Below are experts of layer 5 (counted from 0) of a mixture-of-experts language model. Rows are named router (the router's row for the expert), down (a neuron's output weights, with its number) and show model dimensions 0-127. Each number is 500 + 50 x the weight over its row's rms, rounded and kept within 0 to 999. Numbers have three digits each.
Before each expert's rows: "comes before" lists some tokens at least twice as common just after its tokens as in all text; "raises" lists some tokens whose logits its average output raises strongly, later layers aside. This comes from a sample of Wikipedia text that the model never trained on. Tokens count by the router's weight.

# expert 173
comes before: "mmer", "c", "ch", "per", "cc", "ff"
raises: "c", "it", "h"
router:498540550533513516526493572531463453427606513455536419411436534527481552567473585474500565510432470451506425525542491571494577493464555443545561439482573571369422569507464460426508541474578556482542491528514462459499577508494484526528603506502492447533525486594551535522504549417508463496518537579423439448514462365541499424527500514509554512534453531546517507523539467590474581479407
down1:566526431394581554443533490497565457553441473479431454522452594580500434444479553410439532563498614541607534576506610513465514511485523452503464486554457525416554549515533402509463510561516509485385528514534468527502423441473394491526497474424481493484524512521461551525543577458496519480517439574554507492512446429569492539554474482436507435445500504428496474457401522458570521454536
down2:550515530507547551515460548405481559475560461552597491499495482476408490547442416529472462493391516478505536451546525472525531564569589475531614440475548489427464537430463444466522507456482504496547453509468520465538596537483576482614645457483495529568517545487561501536507546467471522470369533579509537458603484464415492457504492461454504572505452433461454471425520489460518539559410
down3:502491499528491500469545501517436585438544527467552432480511508451454493498562434497520476505534474499461512451430455538544497447423499503549505532528453463481524529504569497452530605493616514567547556483478563459540557515514525495505392481582635532493570523521485494514509454496527455567552470461448651587520517477522483349540546463514479617447561423488570530570407411526432445463518
down4:559522492585558432562516548453496479461566502464485505462460462419473457576446497543532383476471587511455443483494476474539515504513505459530510495518523536477520430480471550546465523473556582419443377488444616572499556504440469422523570400523440444591487480477425517475426512511465485575487490511439506486463448431385591475495538456552502556446418543381504465492470406455454533507506
down5:462472416410574484557533533422527461498424534509526441414469515536517522454458424509574554489545511529588572394491561539427557505518481500532531502456514448484457494513439512479583528506564497639475501571415457556429505554465493485499476522459509474453530471534568535479547459457581571384501496466527457507504508476456415404433460523499524448527388512470475449404483440492576618525502
down6:466476403521404516502548537469572467548505427515468503429452534421492451603467575485470491462534505599594553437570572534558549504491467434496464494532469524553456450518530573470508555478485487503464468501511522547498481510507386590452458521421518590575535485455459463499427474599430469566552428470494509458434469463481534489647490546494527370453529500420525461550497478462536417473470
down7:612460496563539499560570419506496398485465475504578474470518536510433520523434449472508468544480472540550516447483502492497474469443458566437541550552545490468532560482490475589471613487458558478458432547533394533423465390459416568470434508524502423507355446475446574514484421521583517479562528469495482501552455513460486495489565492410547437555446519557449563444494526527427479579545
down8:445480488533456431515510413405467545516564519525425588556550508529555505498471423509537512498441451435470540471515535485452575408574495421499441597473410448476512459493447539511402466451479460529498502557524492548462477427478511486462535496475553548626530453417488495521419457535431438521516446471518496549458394506450455541472506522552487623512447625513495561541551502487480430423597
down9:427548541493535449518510536442470482603506562541524468491585419537542491587500551547535527475483616483555507513472546466471389476516407434440496439480607591536492478463399491551480432523475445471444503442482499402436531524504471577509485496404481558502452553450516492390501446461506649511506468495530444463456489472550548547433443481500549449457496587480491503395521527464467428519493
down10:429500518530505510467626533507438501476490454530497642495474477462499497568512489416511469414571496681585443422481503484503478474491462533528447493570408511523455406515566534500530518525487422524498495502498586518433479513532478561500457503441547585526483438487538432475457493515423463614543495491519521475435465442544552573575454539485561423455595508509504620561516485463515538462501
down11:602482417588410473467478517469548532498492468545499507439532480423567454493592518465586514562456475575503473532454544523481446440494541490449409527573447592495516454483528477610571535523548502573422504432540540463548485509486474491521398552537467549473511460559472533423524522586474470547577440517505528552536542438491528430534480463605426505526482384469533529502493472567506451638447
down12:427546578465407522504439576540487519545496541543494502541560550501531468470547501541516506447580491471368488554508461608467560484464494475531398473433501473618459514492547523475462427559496451535557589503466551492526500571472506515545519387477427624496568510573536427463487474494543435531582507508429445521430593494520564526456386463515497509505580517496575488566467502435559534469479

# expert 175
comes before: "ci", "und", "ur", "ft", "ul", "lo"
raises: "on", "und", "le"
router:499425547549541489505492438463551444493405550464521598598502532483406465477464493407572472462444584469501432503499518463479418509445517493467517449516612461488569515422493428522440484378424469546483465581549525475482601454524501448585453470515535453501458486549478466588607523474522467558484550524419537534481511471543470460530607570466485495452502596553452438488467449566551513477449
down0:523496534548485488474478530498522481569566551520513470430557528435630487474556495551501523476534474614511529439525558503498449593483512461575405435498485504515409506584432517442510516602479473554448505394502379524472483535525512436513488481463561514492564503536457447446472521552563491541503357514524493534502581585496463429383480470539504573554416492567487540588538500443527496428549
down1:552539545600476522521467511482501449487527494440486501522552515524561552462516568529578398460414553495500515544480455515655472511550474546518469568473556424561393533530520554566470495531459490482389470513503448535508501482498457562435452548570466440537467505513623536452514462514499429585559520411495505415385485567461457516570525484511525486421527457502555504592401475464579527568497
down2:516436483570592447558454387477464502479434554449566516532426501496505457454472398489549441578542485507413637490583451458524400438509444518503482496443576376486529468534471494568516508484501528455511469420510519526511532489520481603542517464545476440518550508554481533490485437497488466515593541580402533548522442518455537385551558479543466438502559522584463426503487469521577480456477
down3:496503466625427516544545534573542551592538444541501421542531447580471516580408584491510491448480561533491497512459479487499456472440510498482457478534481565514521474578583470479558492558547425493537471609492507557531462534511454430475511435535484551437548510477436517470504595576573564431540491466449455588465652453542462480485529482540509462438504483471452529575576481547405434586506
down4:418492563476443464545523520424590415518547534461494428460527534477479400488541515462466470446434460510552470469449494512384548445480554561564562563471506497516470408579497556393511503415533523536538440402446493528472493499560513533460554589524446515533530521526601487478525496556499434443598498597379432452472486531438498470490499509552457530470514422503599508501415487487573432524526
down5:479576430594465515423431567531494526548554493533501491560496383421521595512469525566457457453480465572509486529446530468513471489456483445586504453562497539522470540478596459423549517500543455499448522423411481557492422520555513562448496534418466456457518480547528548361576473569509481592443518536523539442504569470537591409519531475502430513581536469513513518552534495533508637493506
down6:462569535493576428545493516563514536450522469485492568411512476432469463419496400499480508505468493552546416535440415456523486484439502403527482537523537542513510504387542567480531516379504489542412457572380459587519446478522457518434458469385452468441455485536481555587557496517479500541536535567446420513502445371532575440461539463432551523536486535505493489552477511570554479526457
down7:444510551518465527542439651517603568495537595560513486476502457483497536522439534497513544504532440573472484544513462561485440554576582573486486447497500524436540501519517449565548556608498468561498558516512482554464483466519512484480432486505455446457520482425479536406469493553511506474405484520513501458574520572543560527430488508554503446661523377515495620466579515475444456445435
down8:460438560522471489454559448324541518520479508498495461577430584530465478463517424436576540480534479509511519460465482487462495361468473514515509503495467401495517554424509536547529469406499551462552487419517525510518519502446507639422457478541449441464567440522534492559498460432380498444476555509489460576504412492506488429507461547580430437502526585572523400497511495492458459487505
down9:474556534488550479479516541544471491511588506469458538538498443494519569575548417472487462563416420425509556531469540526441582564508511462458461532458571430387582494509385565505476463494565495536558524531467472517451469570500536481443520381368599587430515476447476484486505512513554454572509446480430526485572503503487529440480621497522487499429547404568547581474502471460458464508513
down10:460429511491455501380558470438381501559453496499498549435528522505418507511573568504500479476458438526520474580487512400512519548492462493598598566531497498445468479558434534476519525564505493554470483519479509621491500505515544567527392556439457491495467558450494496475400519515546545474557551510501441523532545566430421403417492428503407581476486488544553543502500506484500653451542
down11:450401485540576519473544492398552488404509537419519549527481578512610455520513418457534436511548569434513512512407479444480487463460486529567517459456494522542473534495490521451513491521434433483570547416555595504551471511509556490496518506491366457510558384506484513511448519375443488540533512563442470571490469607481549451491559472466451531540610567518534412519472466558537445484481

# expert 6
comes before: " in", " by", "|", " on", " to", "d"
raises: " since", " in", " with", " after", " on", " around"
router:472397557506443569458473431435555480482463508446495548507398417508448488460504580603434505499442507465467532458596512466468555466483489462516430468539431528504540585560557536421397436583502453469509521521489457597464577521515543611474500432464596553552550516502504533527511432506533541451402513481516492540465426514502562452488548562473483566468485547384459528541478506507419526571563
down1:441478478505544446489583480437497581595578513565505415473562490499554547450432468601499560519515466457506458498499601626488505577508471461484574504470482484589410509476449463481548526522512546543457466463422525475546480448405459475538546475535463558465463534558438554460583476521461485493416508630584516506537561514393497469505491436467506421454503435464602475522477533477474589534559
down2:549551524564527414462422493519548522572566520607542561435440571562448528488452583519509382421519458561502471476478526460603435491473563496444508556553458482568500557517452444494618580473414558523551452441499461458485523520478541462422480496562488505446490490489517498452513492500371578452479538583549564409468549505480520438412488508465484529484487446518455506461427574548581500507529
down3:487498496517533548475548517476485483564467511486508452549555620547440492550504577492508479476416501528567490511429451465513539408458466517518515485564509547411585529462491465524524554455498518407468638590530491564531488458470527454421529523433529478591523529539471392582436476504581462531486502439500617511551458555528524536558553495479359545521499626386493429498482476487526461534522
down4:496513464456510490572523445564473505459503552546437570492558545537523484517556612439494457494479628495400461455532542557540455452503536518439536502449448420399552476493432515578558452507508507456554478480462517491439493427462593435534476507574407462458512479545537604449588562454553525474559468533545429497468429481497404446409523473521481413444584493513496447500528525558543443554418
down5:508542501586476505454554462560541526477548488517506495592508429524488531550562454482520560526440495409588415509580531534573533475530476468550582597496513438461471535469450504396571553497457500523348505571456489451598423536505514486483521504427496598442447531466467428550449597514493488603519497384462506544576492489497500523487456493461535419515581516504515591531482499494465573573486
down6:526443456569531610420520529504375463531576480514496493507482496505518402482455550583444497443617446518484516444435509429413420418512551474508488498518408566504543543508458456569503463464481556476559483622533459493514476493510486524407522423510523474529613527496538480542504446538533523424452572485506507427453532497541490413478496479556434546487497541491479569527597496483457496476653
down7:519533490555456604505475506411582535493450555466481459569445536412457478557495535481507501593481578407503542528524502421474458435457467561529420537503452477562512497554511441473534517514561518508580486502524440462566513612582426454487406528455464426497450485555454532507487531608543544515481580523476487532516472515508532528577506467546504470534545439588447470479567381523447394493627
down8:588554576510525579543494431457508471505510419440489552552502538533389497476571536541503487471433516599611437492399532477603579539465489574549517449533468498465482457606526494496466511467487417447447607541559426546464566565505514513467495480556567481504525510429476433534411432576527584467471469442474495482530513490564492538483511456533480615524456475536480549529470526533410410519502
down9:516463411486442436538501490526536446528514465547466584531421488504528467523460445535488487536596481489450531487535594508506485531515533489525538459446414393537539495526545536421405456510448586576423469545371545471488549446474481482569560464483493513539508570484502479554446463366455426493404349542391523459531496436484522516427546484519572464492541538500519494518501409540472561533465
down10:579496548533526492493516480467536383570511504547431610533561489531481455475497470582426504484485442437474528495505504488529577487482475516511553495438462541575509536511573577367490533503499575520462504528437508499474551447547525567547461527504462467542601611440537437688551444450438490444485411510500536499468519417415489430475525448592528460454474535467527495473581501539465467557473
down11:583476490487565492580551570496359549479470573473473527510546601502483491514527628444500474481505632421435504480483460492467470428505498571476493491573507537491562412444431502554583522504515488475534521498521526494463513522531564486461463498483466458488562467528573508444597564503562528520581518468628457534483496514520458420516526450542457462455560526493507452476581551466590360574482

# expert 171
comes before: " |", "mp", "er", "n", "4", "th"
raises: "ing", "present", "\n"
router:531498462516485492542587512523491592533531540547504518448524413580378480557489577462589499566494468555531438457589438487435495435516469465508444555566459509513583422468530563389510510422470539564405599393419481538464447505555505491547485468525533482541400548518552533514472512527520449467468476501412487465450487554422559476547484561476499421471466539456435456562555534544456457460432
down0:491457602425576412555417488540501499494459525456592454543494532504477476472510467474432486490520423491466533476492498543435575486453594512547486495459539514504515578521377530497414525542568461538510516369518482543467484484452522553485595479566466587450501481500453488510583501491420541552483527506466462484546520426535533472385420465522560536459537396579580564494438413556590437524511
down1:473493460509445454484538550459453528504524490528542554497514530507432614528484583453565420431446521473500435432529607514523448514493469530527478435525539509550491569526467490476545489532448441518483525373432468500506509511467449484497546584499518539480481552425542482558525462636442609564585470473566528530569451617507584482351498504463482510460494475520405557495385498480556502555478
down2:514406589516534588471674474474479547475479488454483492509549518479569507451457531458543462473535533526491589565516437434492560541473512530394586475475536478464454486553524360432470543458466451483485376526514497541524455451439465561464500475474489571540482467533417607514478533501539423589484504495516545523536572518456517570508515468389503515484558501447423573518522601543520508533462
down3:491470564481452511519574527398602553431631517524419487486573521443517533501508550540483515522484482480569356574428534467571523528553565538507544538526464567478558572532579566573563414469460523509473515476454572498432586438512557480456489544486503499422481576496398514451481491446519460426513450452482433481465522475585495420500592409427481538470515539507471504469511551520503445505553
down4:498519623537494425454524495556463497526490489518566627511454548491535526530430490512422539412480475601491558524518479465496473436536516473475529353555521596486442455550549525429466539433529470578505498470617451463485464497490560480550540473555503418500472426444551545402594489566488510443425503471445538535511564532508417547528512497601472506530518469611483490502498513499428409456461
down5:418478553434509493509528399467531506508577446518403389498539580537588569490580514516583444564502533498560466515534486569487480593497543454482549573536435461480497465545570537490480435414407472506440437657447416455544520507449518482533515591512579447557514493551516555471406447438576465518484548499462440543486441537474518498481491455515568499494540580491474565503558500489499456538450
down6:575533467464575512471500461453525467452507512410544524357418451467481572503622414614487460537416418472458505502568542433532450532453474474480520560567474432489546501483541533512561424510456558436486520490535532535584509525456560506585429483459519460499529581486491477521507557500535457431557455366560472493548403481505499455412498481500491520620513488419525504453497547530505485481575
down7:504569471512547578541471444494427503576488463472452467450444544492527531494515573538550442596462533430623498467521510552501497583465409397521525523473438452537533487531563423468450568544506531482449528520499475549485471509571436475508468447530536535531532591536484533619457604436560628467618521426463581520534500501516476555566486587466484494528496482415607500492478466436460490475509
down8:582502420458457428592443496525536487508580516602448482499473545517432452526401490486516486502484473509543501504442447614485493476525543423511527500545567558559589518506499536536495541536545470528486489432548600515449424437471485492525539505493487559534533425532402407546449560441492544419583504596459524488499467523523611479440561555535420612384457512511548476496532497436558462501441
down9:493488516533458506499493559556512513425460553511586540538571453498464466579537512514437564526556459510424470479469542543456532484493560666537454541491564513445495507409427557493510513550556465511571493394536475425475445468527429542431437533439415571488487464573496477424568560572424488460532549556621456437465517497489547458403509514507485479465504462547500425445421522512491560454598
down10:593454528475545470512496471517404478512477518485455479498494519447418531479546534366533456496500619487523595513471532464426500539487424590461537480511592540453498495532487542513452489522421474478424365476501522563588454475509470468465425540501610546505566530555495549491492444438631513495588544479526423535485477613471530631549523506476494488583557526499483502481465556466472447542539
down11:504504552553485469514578471391475528620561512533495599464528529438481458422426491519541523453516558506592545548505504518452482591425475499495487404510436556548562508523499422389562567489503553524496520382409488496404440604537484538497528449539473452434422496514517485491539440554477479452532442540539507453438540589578499520469453512514508571559430425493483486493457393523549476480481

# expert 216
comes before: "ed", "ing", " the", "red", "ers", "er"
raises: "ed", "time", "ing"
router:548535407563474528478525454483477407574500475479546391527591518561499527395471517568496519552497476548589595484432560541519492550456482487526555439433459538507541436392531520528473519548417583574578436634453580565556572531508479494505446480474536425575569432451541471458489512446549487425455467467559510468438576473549567566501523548533502533474497506557534464471549479494486541470487
down1:448499510511540482514522461466575500535488465466528533460470411530517515455489556445449516339473490482466404473587462499503545569437464578552510522486534482518483554538514457401566494542581465446385490552517429382459512589524524516482533457529474587455490456557477414524496474595488474483467540485565541478470492585530535595519545409531581522537470484515428504541408518439604440511563
down2:570513535515369497501500452520447485531584451476485499449552547543428516618467473523456584614521539441488544481511562549491482491571489455435490524372518510400476428485483482531480410517536511426448517417503455498482521467553438506533550422493457481494406497458415529523584492444456454467498478488415538447568510531480509382492416483512372447478443505475516554391499491535518464538489
down3:472490566456602501476423396593523431507527515469523539465465508540563473499460478539349515422469530503463511520514523407496467543514520562556415388563467475517633488479529496535445468570504507499498449429508540463436535449565559479563491439612448529578507528421563473403552528491501562453469515521532498463499498488573465492490529550398552442588457537540469545494471479483478533402483
down4:378533489399492464546539570446495558437518511504501472436594482472499589601528399530502454524482493486378483473578536551495477489437430526473435554519513533550537509574442490543502532471468511474430560464519497545419524580506516450561408479518435499430472416574455578529541484598428436526583495464492511530442477541520535475457519461528495479443440451440534382429488507564584496518497
down5:436506446455423524487413468444477477451650561531448551586512573508417532489431485516496552552511490496523331534471492541478472435493453548515488538529462478460441459498557500526480464549551470461505433554428514460461366547464419432441456556519439481534519483466466491476482502431461474561484515616527492488541419425520543418508507602517492481452501586488473420559528471545443441485488
down6:521587476466500495566506512491405583436595575465520502524562551410403495573491547523533446434535534456501487504509475402471490428502516511568472460457508569428559485471441567555488441621529534560515422423479505451493370517426428462604498423534484577453437519529408579499541524488482563538470538466497468502549522492510528485517536480531506454518491503464495527491584438634519480453539
down7:561566512461492524473481464460485458549504581567519467482511492505550548411542528501455540470566532563567501447534499493478546460444483437556531407532511477486549499502527567557575492458556535475535526547480457454431460538442545521486571494522523485615525501536500490542418441473565426495465522535467368434458387390592509575510515549470584559552536456631470540556472389442441536467555
down8:432474443529593529479376540511479525427437512566565508411484572493524530490498552514498444506535514393454510516490538549526461499542490428565462651553485448494439517473407561532513510503506438431494496437477553480560494472512541483512536472440559545400458500559474536467583588528411548521626517471544493595449531457443512495575461478426442535467508539509487486479566517487592526551592
down9:519529553588577482518512564506518455583498525498479528503484539576547489511394554471488613479536466513499546467514513488508496589540517533523504351442580532621519501515472555445481482528560533499452477537492467509570415613542314467465511501502487445517504518514559530523483518574549493500534579590468491519402524465528532518519539474505569429478570464508530483538554443427573488427413
down10:566490542537534516516453548530442586534487500544630582522462467548433437491545554495472566445459446479423445519524523494562496508521536432522542488494566499468477504441446470478534591551472411451498482510529474516480479568425483509492469465563453629507511460484499506514543512646486488422508508522557541537537630501525540517532526474510475510575514471662464440599512403467604464555523
down11:459485447436416464426412401609429425503430588561517547438451436498613482568517503550532503455498518497489480461575497602524538465470509411546500528555465502482513472514443474529558473512431419445422478480502496471569547483435537505467532592510440460601508452484527495449524508473451487591550510518521516535524521501367513561511481576489506521401588448561446489484526504462450489543404
down12:601564578560521539452545461484446470468473606555493481462465473473490471449477443407426580504435515486502541509532515529499430561527541601570406406440431472448538492451485515508515599455574461495567510461476504560527549559498538501475581568508580580494550545472548501466542413560468490491526551526413459479474480519531520485484490529510618439576482503562458452439567544624446475443515

# expert 69
comes before: "ed", "ing", "es", "us", "er", "ment"
raises: "es", "ing", "er"
router:582502537497482561520524554459517531502635506570476514470532429498566438455535486536464505546457545445555475426492575481419471567454517528597585456424471452488388407488513576529475492419471521549482400522501546513480488509560502506518531513503432406531473542424449474529482402481483510528470409470458517478440534502580435510442570490588542484455527396528438439547579411442491431525503
down0:387560551477526468488443437526503482456534520554507501591520549489505565478521359483512511498417517406394456631560488561514490475524528604570480473505473523490550579568514577481511517537535511514536539486533459433554494527422473427427510497530465559521557469492504456502523492543435416491476515539510534542526487539533534470499504498405409377580418548439511470380583510515533459484439
down1:482532566565470524425544520464504468468529496496501490579480537418620454490426451531439515400588503451529388431496441436457533523502454609437486420470440415471576458602464413437483600455447534501498500428495483442423533505493524512470622468574503504546546472540522504489431418518585508478488556521485429473507540451510489515457507440456511539531449519573429517519558495498410479544509
down2:441516514529559470519534597407528453565463520506525568498420496450488508478448441477598533468478488498611508436468483488535564580477540482523491491539517590501469403551481448494453514509468523506499446509610513446457548488527518495502641585545409493389566506519568430560506496507458494493463535577453493407546503441406446559540569400511533475424484456579421522504421480513571495523481
down3:520509532450547518490482533608425535482586537532461518405425529481440481528402471480479506562517488538566486499446553510447549442479509425464422559591441524459561438534505510536427394460553599485525500469550538543534546461558507521439542507444528508424499531499557530533517497438559538518479502523521464458621438533551403499544451461677455509456630528543515532476527521434515517474479
down4:446421506481607483475562515576511530505586470505479499547495464439530452534443598513636538513550525499561428456480469449494563534528476430517426477511544561535480531551583470518543415457477523443395510476403516383454452497468500415545556547551462494409558451466522587527500496468488488577494444501444460524510573537426553396513495482518519508416567440448478409568508449455519478510489
down5:429597546523536380513466566583575524514524499547436421539582514445524486549430424536550498616583455443577447521469569519545520446528456552507507490514544451537509452565434465536545471434480470490469548454509440472545477479457416512509525491418537433480387516519450441518455502590494503520547496505495456534537545485477569475503533484562449459441468494463589472464507483470643443588416
down6:531481496537429472503509466457565489570464503503497460543573464495497558543546596493507542492410476539459526534467558463523594289476538522456534581505458525509521461477516472488559465454492439503439455574470541576499551604402508518488467477496522429614516504564474478562496576477519435477474480383572537567479456456503411555441398544461452563493483550439473507470533426510544529525511
down7:469535551481532568556430530529534430494570451440556385517534494509496534528497472506510454613477443460463485608569455437337492433592447414516543506545459471444504442499525557445472413524463475495556476514567480485557504565528526434503586522482521482509434490462493522553494510524483576516462537563487508496566540468573521607489556565560422446456494475512595408492530453453579565512467
down8:510529483446475596452466492494375473468427501436482417479564441490534556448461507475538506528512503486593549412476436507480557411618492488579444465495510378492528511523527645568451498531528570538534462543486478492493520473525497607493476603518558468564514424449589551668465441460518510508389488515487508499538463475500482507535484478441480511528547558535493567462508479528515543444518
down9:542517533482506514501514488533467497457545466509506549529457496582543433422459630541423472471472485573475501553496448601543416555518520457443553474480519492548441466384554485511499500574550418517510461450495445531553566540516485594521520457515408493548511496583492557537408526530437498509440542561553583541450550592509516534580467451585544657482514478517510447604530566544523499488426
down10:502535584544522376503477456438503497541467544527483453511578487511365452576494563422507511568517472478583472563452547470570503491542481464464465513631577517474537466512470449455530465487494410470421525490466512522490530404478505444465565472485459482463427485527479496478499493460572494486514485449509442463606520611640483577564514412508532511458547499560519552413467506419574439564555
down11:467488516506531485468482598503571517479525509533550540504451512493494420463544435554511435491390525519472511543561519645468522489555496512496475384498523509601519495377505526505431430470510373566593558447530429502573531470577462508461488538462470454518539445527504491516445578593491473499524522606494496551500522497387477445561443481566484637484413499471466477462513522472564457493443

# expert 107
comes before: "ed", "s", "ing", "e", "ment", "ion"
raises: "e", "ed", "ing"
router:459528456436478409502478500470507422533589536455468530479465468476542408441434556449372504544457491579495427492517561473519450558529624460533551544562502576470392477408529379525576559544596525481508474575537497479537620551517567526562537527558508539486543427528497463560502504506496446504490454460464448483543554478466559494476560512546489582476470484556540478487519416544433474583514
down1:585555635397502490587319480511470550498465576509507476453535452523473484459526516553512604502550468567510406495557469465449482477633529465505511466490463493509510513476499491594543459514476448494484439601475520528482527515572548467454508372453530505468432488439459448518533518430449475469552531464602487529547566554577450490573431487407464464492512521519514585510513509476517522513536
down2:502467527412508474529466504496551581527579505481447572462518524498462526422433609456437524470436596571489541509505477432529516561425496570582408417533531518469585492574481483569509535504529529528426580449545507502457532432517501519487500453554527600450475454533448487508529374479554586494557408463510496538529439462627479474466487424512518500473496492604526568507449521512570500388502
down3:448491567468436515519476413519540561616561510543561487482530438476551428411530525567560606548501511494485544502442519426562579524443519568462490555435474491535465506516612484424476481543457504535518473535514471449506502553514539498483428420490414500390455588539599494617501417518485499532545507450428479452482590481527501440540482508528573471515485628507502519535444519537512560399460
down4:477503451435573538542438543500489550450521474496519539460536510508519423400507499548523409508607489566539599551555544508482471549411571513465495566471491492475587440481502485552432461571576549547625488511546512441435468519609491488530468459553413462492460539522584578526451541500497514469492543456403492462507471413446520396486517530434562414420490454462440591451510491539531535571493
down5:462509493477561534530507428497564560537497427453478469500452506515598543505593385475516514484578493505494498585455526541492553520514470488459503502403397493440477488522543438465491503383510525528454468624478439463603525570466477508530362405526502491568546460505452467543491418427508418480469543541612565483520424481502421571541523520462514424531613491488483536540448445465487541519518
down6:448475593522571484437588435539587480563432516558490501491540515502598546401494466482509505540476520475536550508478521519540530578528465498469598529485495564501385531471481454473506462475517440568408549540481449549531501513464551449462514465511417578464458549495588483522533543495487519487508419412409444540528536496480470319449417537516535600553411501486496508531445497584554526433470
down7:579516549490443465518539379394518415503521441487568521463447532528507557533542631477507493462507469527606509583478499499573432483478437544532523472485579525456551455453470514498542471433511423507467472458553572498490454523499573636504502563511565411477497466534566424560450431469560445441507548554542498429430432486508507595454511514589540594468503511563521537445519466474457577514494
down8:476520586544537446538518505539527479497524553525519536500562447537504532588575392469409504472490496464468443522477514618588471487460477572576539518528503520491463531492437473497479421604558481482486435423486432506541486514471439572541496429466493512480372460491487430547505509567499508603576466533446484616467510451508579452378458402607534566435468474461473500517430486537450556492509
down9:553467516494486595423464597551480526497538501557498516437538538540495524498567620532493545475516512477454526446416507522573475587518574473531495452442502551593511482499431550558576489450491506444484409606479473473530539500580550536434484499432465563532494496529518405539474473429398436538539588445567552582485549517544450419480421548439544541473490474477522479555578479480549539606419
down10:376450527476543403487556530471565509573481495486472618556580496539564482505502380533434489525469452562465473537583559532501508547499429515545599466553523532564403543426486537547542429480487506486529470491425484518593408463497469465495512374441499533499519461469575550485517553605455508526557557553493547521536539560499559451474454479551486458512448568535382492450464583492503542500499
down11:418520430538498457539484575516406477526418504429452521564474476487594473508435502516485385484510523540467576451434507462473474448411510412513482565550453500564522550435446526494396560594513518500592578578479478570460533447512442554498424544438466564527480529421581553585457490606523449498551546471524403540530566519510484558529493524498466466483592534510544588522439507486524517476459
down12:519491485471581422530475597478529509519471433439574402636476480476455475494487523503493492459538536532508349547521429447506490461545532444560529566551538531496507550466461564572510417458477429455431566470580551559529500474485510536496573425502525506414463446482396531550536455409472563545481525592622443427560473565528558549524565472492470462448530511474458512480537479478545489568484

# expert 152
comes before: "″", " |", ".", "°", ",", " million"
raises: "ru", "na", "lan"
router:550501575523486390497526488535524571406466469470450534518576459523512502520438555458447482422425545467577382523476522422480531468504445526532485561541525476482478488526520538531504438417404466522406509515460472580504449500547428470530458546546591480512460538505506429526445498447454442524477502593596437455477369466494491428463444453452545393460466584397469463520495499484454496590554
down0:572443502570504407490559495450438592407419493484539528501461540544478391475462491446377518408489556542460504464515361512490494528561509507505449501556458526504444492453463473495576421512565463527457534399496479611521525555496518531479531460567540448474468499566530483468439487513493515500512528514623404520441500459514504509517460387512469558459417567501449437473489367460466519525470
down1:525463506482503453518510491403562604548508593493449502529435544494465541538494518471462542448552527528557411588426566487509535620506507431513492482535508526519403501530450405525441543481539470518507504358584464556415537547488548502468446493570465520448445458465514557486598574530526549562489497437504503465589560520541509599492500430531562533438458449633466460496496490497490450520406
down2:546444625432512489550585437469577561389456520513493501467463495525488464422458506505521465459477465576555495511492360526508582583569457516593500442527461493514505447571476505456484483460506470523505436441457501561410516533483460509465541486501535515510454615538550523461672480448503556465400442473536427421547482513459508443551511501507486507455476465578503501494542498504593402485437
down3:530586600455436506523489512544488500502558558532469447588476533528490483476510424587517386504546543422457556441403552433538484442530514528488552455493447363476488590572490565563532449509548504420564545533452509473498491545544516477515429542439472504613553553372497420562494512431491457506531440514482543484499419529498443412544479518462514506517438412441492495515537433492419472521458
down4:498478559494472537542483492392430475606474431510480491438527500514490562519419517493526522480475526461490530549490572432488502459405469518455493547471567532502518448478505472602462479490509394485527451534501355509546467471532425457576466475493557538521624365541530517514434462561468444586479558556516428526556605505439459535477481472453490499533536526469473538438500586480429415574601
down5:506384444534491517431537471632485455440488511506479486469519512549521459452445464457478432452438483571450567519513381505489518388528534524538528465540408422514493464445542516433488504565525543434406503592498489566546486455558478495506544566532503432547536562520493527493521503442458466505481475553481450502467440449420566477569502592476493417342534473435506574542574503584522472515432
down6:501457601504479440490600444498606541343451486491480518428499486514443464433481464566495487465496458517507508544513366500532610491551419467569468525463436512485516471599537535460456540483532528587467472524548497539507538482484463544465462451526522528484499587470502520463628466437479530412353439452562461408515481502448467507518481484496516522426487484552496561523553438479574419465473
down7:553515531481477452519475514559554629476551377451378493502440451492581547546549488554450522443433521484447518514490572512589549425440446461568520609464481443629565547443454484501490394475475509484483488488570475575524497440470528602559492561501508507518519525521463496518496516523459481574415537544521540435486473431428574615521451443557564493463497528485450487539528579488528502502536
down8:535485503457642502490503500527486468466492526566514558460570503519481587518447450560560509533555499490536464564544500413475418415493559512537514483616540504390445542478467496441565466488497457516612591467534554531500473537477504530523636433467503465381501549507535560472442448486534661502510555556560477481561531467553490558448444482511453495443507409506429468441487542508559477460493
down9:526453528460495514397439565492495512457530447586495522530637506483518483477524528429504460604591550462612512570445521512559525525539597573451552430491580507504598520498480501447465544503501612462563527495580516444404456444414466470487574538523510527490472424499516630535492513543513480465534465390552552432529500535556556449468544518444520470464495505502478486530437547487571473553563
down10:419545472517496593503441518541460435474531600510463511473508447511469500540424490529510449462375576491489587498482616452535432438526499506467513511533498416492480473501521486541558418510438440534581499521474412465491453512566513419571484473498571435539593561481495514489432463545563506548512571551564511407589529467460484563436447480551422472484587450490508448483445498599384466561531
down11:556493505558497368498532452420567556513365530495441488490484467451478542520508455485446512427672466521526429526444530485483519561479469417413455546502552657508409451548439530586495511447545507495540517440584515439534509513496497477510424481495442468396506417441471530456582537496516541526441488562548525465528490544488448523405489464485529514482432504534520485482500436491468505476584